config = dict(
    d_shared_expert=0,
    norm_eps=1e-06,
    lr=0.0024,
)
Below are experts of layer 10 (counted from 0) of a mixture-of-experts language model. Rows are named router (the router's row for the expert), gate (a neuron's input weights, with its number), up (a neuron's input weights, with its number) and show model dimensions 0-191. Each number is 128 + 24 x the weight over its row's rms, rounded and kept within 0 to 255. Numbers have three digits each.
After each expert's rows: a language model's description of what the expert responds to; "comes after" lists some tokens at least twice as common just before its tokens as in all text. This comes from a sample of Wikipedia text that the model never trained on. Tokens count by the router's weight.

# expert 13
router:127132132121106161144144125160110176168109137109122169099121110109158098160098107146143131108112145111117144146093090097106098113148101147130093163090155126114156154157111115107113156102143145133121138110151148107121106168114108168150155159092141150146174147175146149097090166153103110144098135104136159118110147087133161157110117127110154128102101162102151146151146100099102116158158113088117110106148136143146158140144150083114136147107163113106158094098100095164136103105095133142117148089115138118088156106112099107095103103116136103131113106117118097161104154153102147098
gate3:111114108119108124125109133126129094128086098098112135119121122144142095146108116110162133120073122117125111149111128108108124126152162135135122123134133180148136153135136114120117154152127129110159114106102134079113114102130113099116145195102110121130107130141139152012104138121055117147127135150139121159103120142195128119097083126114134149072144142136165154098146121110097155132149130181121091075142134125094142127125107142152112155102130108108122100125151109101129137122159110122103157123103117137120147118120137143168106120108124132078115101114130139141085144128095140073
up3:162078128101169133138119138127126124133174153160123136125111130133140165139104126146127156135116143110108164110125145096127148124123114097135122144110144102105100170120107101131107167104125133142078171133186118192170138153116177124124139069135085130102129155117127120168147134129138112125120080095103109110106097152087107145118194111126127125111118177111109127150135124119130125117112114093139130129162091159175108134117130106099167092138106172127141087130155133186121149149128136142171137124118143109149141127160104106156157138126181127105150113111122107139101153117092116155
It responds to: Years in dates. Year numbers ending a date, like 2022, 1929, 2014, mostly in fight records, squad tables and release chronologies, plus country codes.
comes after: " |", "–", ",", " in", "|", "In"

# expert 5
router:135108133109100150155140104153106148156104128109090164096122101106160100145094097150151156095117158117098163146117113100097102105165100152117116161100150138111156145147107112111119163091160170132140145096149141126122107149103109146154150156105149148160143142150163138102102153137096106148083098100109152113095151104153150151103132150113153149114101156097157159156139105109107097150156117098102094099150158155147145165164144102102152157118159115105155107106099112135162108102106157145120158104102129106105144106109100112100104112109139101113105119110114106158095153144102151091
gate2:126111103169109146150166121149098142142120152100077150135101083105147119110113107150167162126104138155132139141121118120114150105096107141140120158097144170138132126161103115123137171102160148096112138158123107133075118125132110156152134124126165116134172147149135120086115155105134115186072095105114135146116141107120171144117190140121143134111116169124130164140140108090106127124112138106110129114133172135131106147173137121121093139092116126137165124085106117124132103149136174151126144131111127100119140098157065086099051104143151123105122110105135107137132153152133152096
up2:127164182105121141119123105106122139161104137139148133097140158115129124124108132134139088132142132090105157149115123111125094108163134143109099147134130110091137142112128111115108120130131115167129146099179156096173124170104115132151147150107126158134123147146123177134113125187101103091174149120132119115120160126137102125134082130111145124129106105086142136133139120134098109133179088136141101130131091130163186132111147104121155138186151107078120106126105097154150140078105123133109109080116112112111133132078159113145186132066121103157094146119100114150101125159086127141
It responds to: Digits and quantity words. Single digits after decimal points or inside numbers in tables and measurements, plus quantifiers like many, few, some, two.
comes after: ".", ",", " (", "|", ";", "–"

# expert 38
router:140126130126092156138145123147092167135104152106115176103119112110152108138116096140165165101109146116108146144110107094088106093163106145106090138109155136116143157153099114086127134104155165130134160094148136118102114152091103152151161146109150151161150152147156126085120149133115105159109105108115148134087151101140152143127132150113154143113102148089160167171157112101099104147157109101112109094168164146138129160155131107125141165123151111103135121117103110152159085116099147154122146097103125094114164111111112085087102097112133113134105112099099103160103160157103138096
gate12:144115119144141137140144125096126118118126166133093142121115150138087110144137078139111129094111139165151159135096103096090113122141159169173121140130121124162155133134132094103077125131129140067165055113109138157111081129175105146138172123136098130127130116146127103098103136107145109141121124140144109113139162124144133115165150115126109173134089093129140167121121151120133142154139089117152093140124124129147132129150105117151139099174124176144140137124119131187166041140143143099080132125113161121140127090128119111139132097135097118134099121098149114144114162128124168167
up12:146116110118134097138099137144093100109127098138108126093133153160121162085089119145111151108126164123167155135142135165072170105167143161103127156125142134140121127191135164104109116100127168149133096107135144131121150092074140149143143132122129092082105132087088100110157153114143142131108090133099173140118115147102139129128107135140140166141145102110145131122177148119142124117113100114164128130108083129154110150147118110125191130147124165109109154119108167189120111138116150109106086131091147124160146151103127173147151144138132100105150108130079100110147117122129134151
It responds to: Numbers in tables. Round numbers and numeric cells in sports result tables, such as swim times, distances, and 50 m, plus nearby opening parentheses.
comes after: " |", " (", "|", " =", "i", "age"

# expert 37
router:144110130118108159151132111139103142152082158118100159113123100108140116147115110157170158117115171102108164154119112102106110105152103136100102150083178143100145141171100099117117151086164149140120172120149133109101095151106099165156182155108164139138155133156161139105096148119104082143106101115136146111093157090150162140126120140118147157122105148094147151150175100113103122130146105104113118111153137155158138157136130123097138160124152113107142111097106118141142118091128140153125157110093127081104160108118098114084106109111142094137091096102114122146119149159112151103
gate3:145145149167103149140164141129134108160131142166143129119133133064132149156102110125121159115098142185140175140156102103111123142152095133128132115155165126158111152156133116132102126127136129105151145108126134140173061106133081133139208144130193157165135126143154148143111111136151113132100121127165129117095115114153108166125157174110122131125076134087158154124167140134127138117149112081109119099116137147154164154123101122184143184117146110118117123141110092125137126117115133142160128146154143124095112162102102149140119106109132146121091105157153088124118155148135118134
up3:162105125099149123111109135136088129136118119116141146129126156136088135158100111146108187113111071152141160121098156135135122147139104098114116120111200138149146111096138129121138116116135133094104148148110171163110117121121164142167146122158100109131117123130118106129111102142124146138110101112166148212119119095114131115130138148159140137146098138091146110155169151122121159098128100133111063137102113120115129165104123144180175130161112111148093139115155135196141111137157137168124155086128140114158167128139101159135189112118132131098084115124119153111125123106134131131
It responds to: World and nationality words. World, Europe, and nationality adjectives like French, British, Soviet, Italian, often in "in the world" or "World War".
comes after: " in", " United", " the", " and", "S", " South"

# expert 34
router:129106132122101146162143118145110150157119156085108143105105078103133118129112100167142140094096147132111150149111096087107113093135113165114093146085147151110148152153102126104114145098162161165140129118146142125130107160107103142133160163090138170153147146150143141104101136143120106167124095102112151126104148103136150157113130167094137152101099149102162155150151105107105115135173111107104103081162156150157137128152148093084135155114158126093130115109085092149163120106110155173129154101106117101106161098122105103111099095116124122119113130098119108143084159146104150106
gate3:126083088143101154143134119120131134140124124139115141099167121128101111135114112149144168111067140130111179131140117106135110110127114150120150157081151124107144110133129113124087150112183107130110171120183144131099146160098075154131141158145146106157151126150128182140142154119095097127108113102143154103117142113129147179114137112139145138124091169128138146128146133095072142154148134133105103143114122156193157133118104122129123132118116091110166132110127123115129092124103109143123162136124088140140111158170126119108103151125133149141103103048137130124071151129160174100
up3:114146137098136083155149094123147116136122149076135135155094157130166104138126136166119140144205145134088109105074122144141166124146115139110118179112186152140148148167097103126144177132132140142108104128121151148155104102164164114152135113122120148145141157112146082133084106125104148135106091124085119148113128136159118117146138140124138120155099097139132137157123144135135088154154095127147126095150150120069141128119145076129141141154153136117128105169130125145149108140140127127126114081115146129096168090088121117137150116118123070100117145146077111100116103133089141118
It responds to: Role and position nouns. Nouns for a position, part or membership, usually after the and before of, such as member, head, board, corner, one.
comes after: " the", " a", "'s", " The", " his", " –"

# expert 25
router:128119138107106154160147121139099142139104154092109153096105113103148119145112115160168146116115144130104141138101107101087105112160081141098089157088150131130160163161097114116129167099153153139111135127150141095129099142103101163158159167108159153148154165156144145102093165142096101159092105119113155119085140105162169161108124152096154126115099149092153159147166113116105116134157107106102098101138147163132145152160152104095141155105154104124145096096124097131155110096114146129118159101112119105111146119103102106113099124104128104114109116104112115153085150159109147099
gate2:099074154112117134105147111134142168136151152097118118130120104126154143130153117104128138151151136180123138166104130097130129124116131132121170197108155147097136162167092115126080130119117123100084088128144138087182105146118103161175130139143107112156139192130133180082116131177127128154124101112136115120139113129143127102143145187118104132100130136149149119166152135094131118117116116115137186106135130154122102127154163120139140133095135153121123087062119077116125118117132152128116133126123119139101140122105081113099100121127145146130130143095130086102110167127142091122
up2:112150095091157105127094126143107090130142160127103134116138164146149104108103091137116145126130131085127097126142123098137067132133141115151135138146111125161171170124101121110122120093137148131152102131132172095092124098120135139138156129136136133112149115151096193153124159099125135136133102118094054122092120151130124153115166093160129140152113111097135136143155112123101150148129144130131128073119130128151101121096182121091154136129131132111130183143129105126146124153126130140104089133127100121116124140173152084117170151151089148172127053163148095144090153140122108122
It responds to: Process and field nouns. Abstract nouns for activities or fields after the, such as development, design, construction, management, plus MLB draft and MF/DF.
comes after: " the", " and", "==", " for", " his", "'s"

# expert 11
router:130118141114106173157148117146105158170081124101105160113092115098158114119121113148170144099131150108113146152116100123098091099140119147112109142096143132104149165139103118101100151097156147147118149107147141118098098161107105159154152153105157138143165164144154140121095131132118095147117116096109139128118147112151163136140133172099138139102118140095155142169147111110118100145153099082090108108148145140152137154148141094085131142136151127111155105090116089158147109093107180143150164092099147112094156088122096102116107102096127115121099122081118097130093150155103155105
gate1:170127127154121127117125113159125142106124157164137082095142131085120139155137079108094152153122139167106122155107087120112149094154109115111097167072154159076153117136089167148132146092117120165091139109116126109126107132135125105114137150116142128131139110151099127134106124141122127137141141138076138150118116105129127141139115159150139119115121141145132099156124121145144085123160125143059130148141163140128139119182208136127142156101128126136125121119137155145118133089108171168138124119132120080125149072099094161109153110106063140159157159095105144125139122111095147124
up1:107101099153144153128113152126138143117167106115110134139122075139150125125177126115092067093156087099126133090108151121143137134138117149067137142104138129084104123135134114134154125161115102163145098167116101135140106153121128130099131154112146172125090135161135145122110134181133134121145150167126107064112130125064102099164122140198146108121108111144092186111125106122131170113146105119070148140133102159141152126099133120133145141160145122131108123114138147171127101156164150145113126102130150126152129122134140118117168138138139138166121157119149089162150151119161148119
It responds to: Abstract nouns after determiners. Abstract nouns and participles after the, a or was that take of, to or that, such as possible to, announced that, first person, project.
comes after: " the", " a", " was", " The", "'s", " is"

# expert 23
router:129120137116092148160145099148098159145108129094102156102110096112146110145092111151162153092120156123115153143099107105091103102158091157116103150101154144103150158147102102115123165092154144136123151108159129120119100147101110144157161151110157151148156156154161144088105155148108102145095110105115140127099148105153150140115123156102144155124113150104151162154161104097091109155155114103090105097147147162151154150152152094103144147118148113101163106101102106153163108105102158146108151104095137104094150104114099108101096122107145089123108123109111098159113147156105136089
gate1:117122122110135134130155113119108158148081142101119123121115108077149076145134122126134152125112155145112167173081103118099118096163111136159092119130152143115141148144112102112113164140125145129136134121130146096126087145089120160156149141102124152178130159132178188119105146137111094132128111103115155143143160111123147136129108148114147130144127129090185133128137113122119104133138096102101097105120163159145143200153158086133096147092157123130165103078120089128173123090125118137109151143132149102116132122148116090107137109108117118117089136119114098132049131170123125129
up1:112084132130128128112100112093125177119100129133128126125132115081184090092152131092115172141131160117125170169104134135134129134130136080167128098154139105160132130094118092107138111138112112141150152148131159138165104142126133143158131126129114146147127129097183190122122113106158101114148116112156104121130119149116128121103144145109126169150114084127165115125152152109142150150094117136107114143123102162132169180159107084143087137080158134136144109072141130084167128098148112080142144147158121115100114096141113088178157131148141088145123126138110117098094129127120107140
It responds to: Name pieces and tables. Table bars and surname pieces in names, especially foreign ones (Ke-iichi, C-ă-pitănescu), and the article after served as a.
comes after: "\n", " ", " as", " 0", " served", "%"

# expert 14
router:126119129119098139145146105137098153163096128105110148104108108103149105140097109145165149107131160143111157164105106099095102102165103158126098152095141154115148157157095096107118158092152150123133156112145139111127100141102106143153149155107162146135157151152153139088100158121106105154115089103104141106098156121146152153135131164110146131117110161110167154165156099106084104149150103111110109097145158166148145151154146087104161154104150126098171096108102102151146112100094162149108160102094117105117152094113106111110101100106129111115111113120117095157101152152113152096
gate0:148107139134116128122128092127130156114108154064113131112067107105146106175167084108161137130100108118115127148120118099110098114117100124089068150124150178151178167136080120118114154066138150109121147114133091129157156132112091148144114154128123119133144176122149105114119148123125147162144097105130131104136142123161134112144165144126114120096111144116159156118134106108117099131137143115149115110167135135117170156104102128131129135084156153084120108122109080143153111083100150141091131137133130097129136120148110097131084158126161128135110121099129110130137153185117179096
up0:138085133119120092087114119125139136107125150098155096110057123117123139167177119099132125156117099148114120148129132131130088119096126099102065131147135195167138179128104140087122160077116148093129124145112092127164154116119120117135102125149135125114114144108121098140127153125159174148178115126137110099153151165150129100152157163151097112104134104138136121103103122104098124130110159145162155116125117112120151131078094129133159111055150165115115114152139074145107143102106126121097105137137095112136128130163133124148093157144150142134143131132140140109178135145132149119
It responds to: Opening quotes and names. Opening quotation marks before titles or nicknames after called or known as, plus score cells in tennis and election tables.
comes after: " |", "-", " at", " to", " on", " +"

# expert 18
router:119131130130091141138161104140103148177101135109108162109112101099124097137079113160165161087117154140100163154120115106107125085147106138123109167103180146116159156158105118113115135118185138133147136111146139111108091146112103161147132154094141132181139132143149164105108137136102118155104094111124131137123152117178166164145124162113148149111106165104165144145150128102105118165150106092111114109150139142150134159143137117122142155115133085081152116110092109142150109099112161137117150107115107090111157100118109093112113099113142102141123102097114097161088144140120171089
gate0:138124128129120159135132153154125152166106164102114154118104137106137128108121144155106101141152158151071181154147120089073106122161130133136141143103157141148138131137147139115127119118153131177119143118128166105118136162137070160154129161092091128125134153134183172124104111134105124129084123113151131091122132091150187163141111157105145141091112130067118156117123119103133108104150132122090134127141181123122141131106111142127131103185158078091121125091110103162132130112113136137170134094123126100109148126130115100130131138117129125149133133122102079143104130147106192082
up0:118164163136120155173156104087146151079145122159114136125158102147138133126123117108139176117119098132161088142102126144165150137117107149135087118110064107103118163131107101129136119115108140090156142112133086131134109121114181134126154123123170123143138112136118093133139148104135104140160109109097099160104144146091095055091187121127155123120121130176137117148132129123123131110122123118157108114129105173130110146174172107100130134123115143205147102128131108097157091104118135135106138143118162119156130105109104136086103111117110113112108131102153151124160141130114074141
It responds to: Ordinals, directions, citation colons. Ordinal endings like th in Sixth, direction words such as upper, North, mid, and the colon after a city in book citations.
comes after: ".", ":", " (", " \"", ";", ")."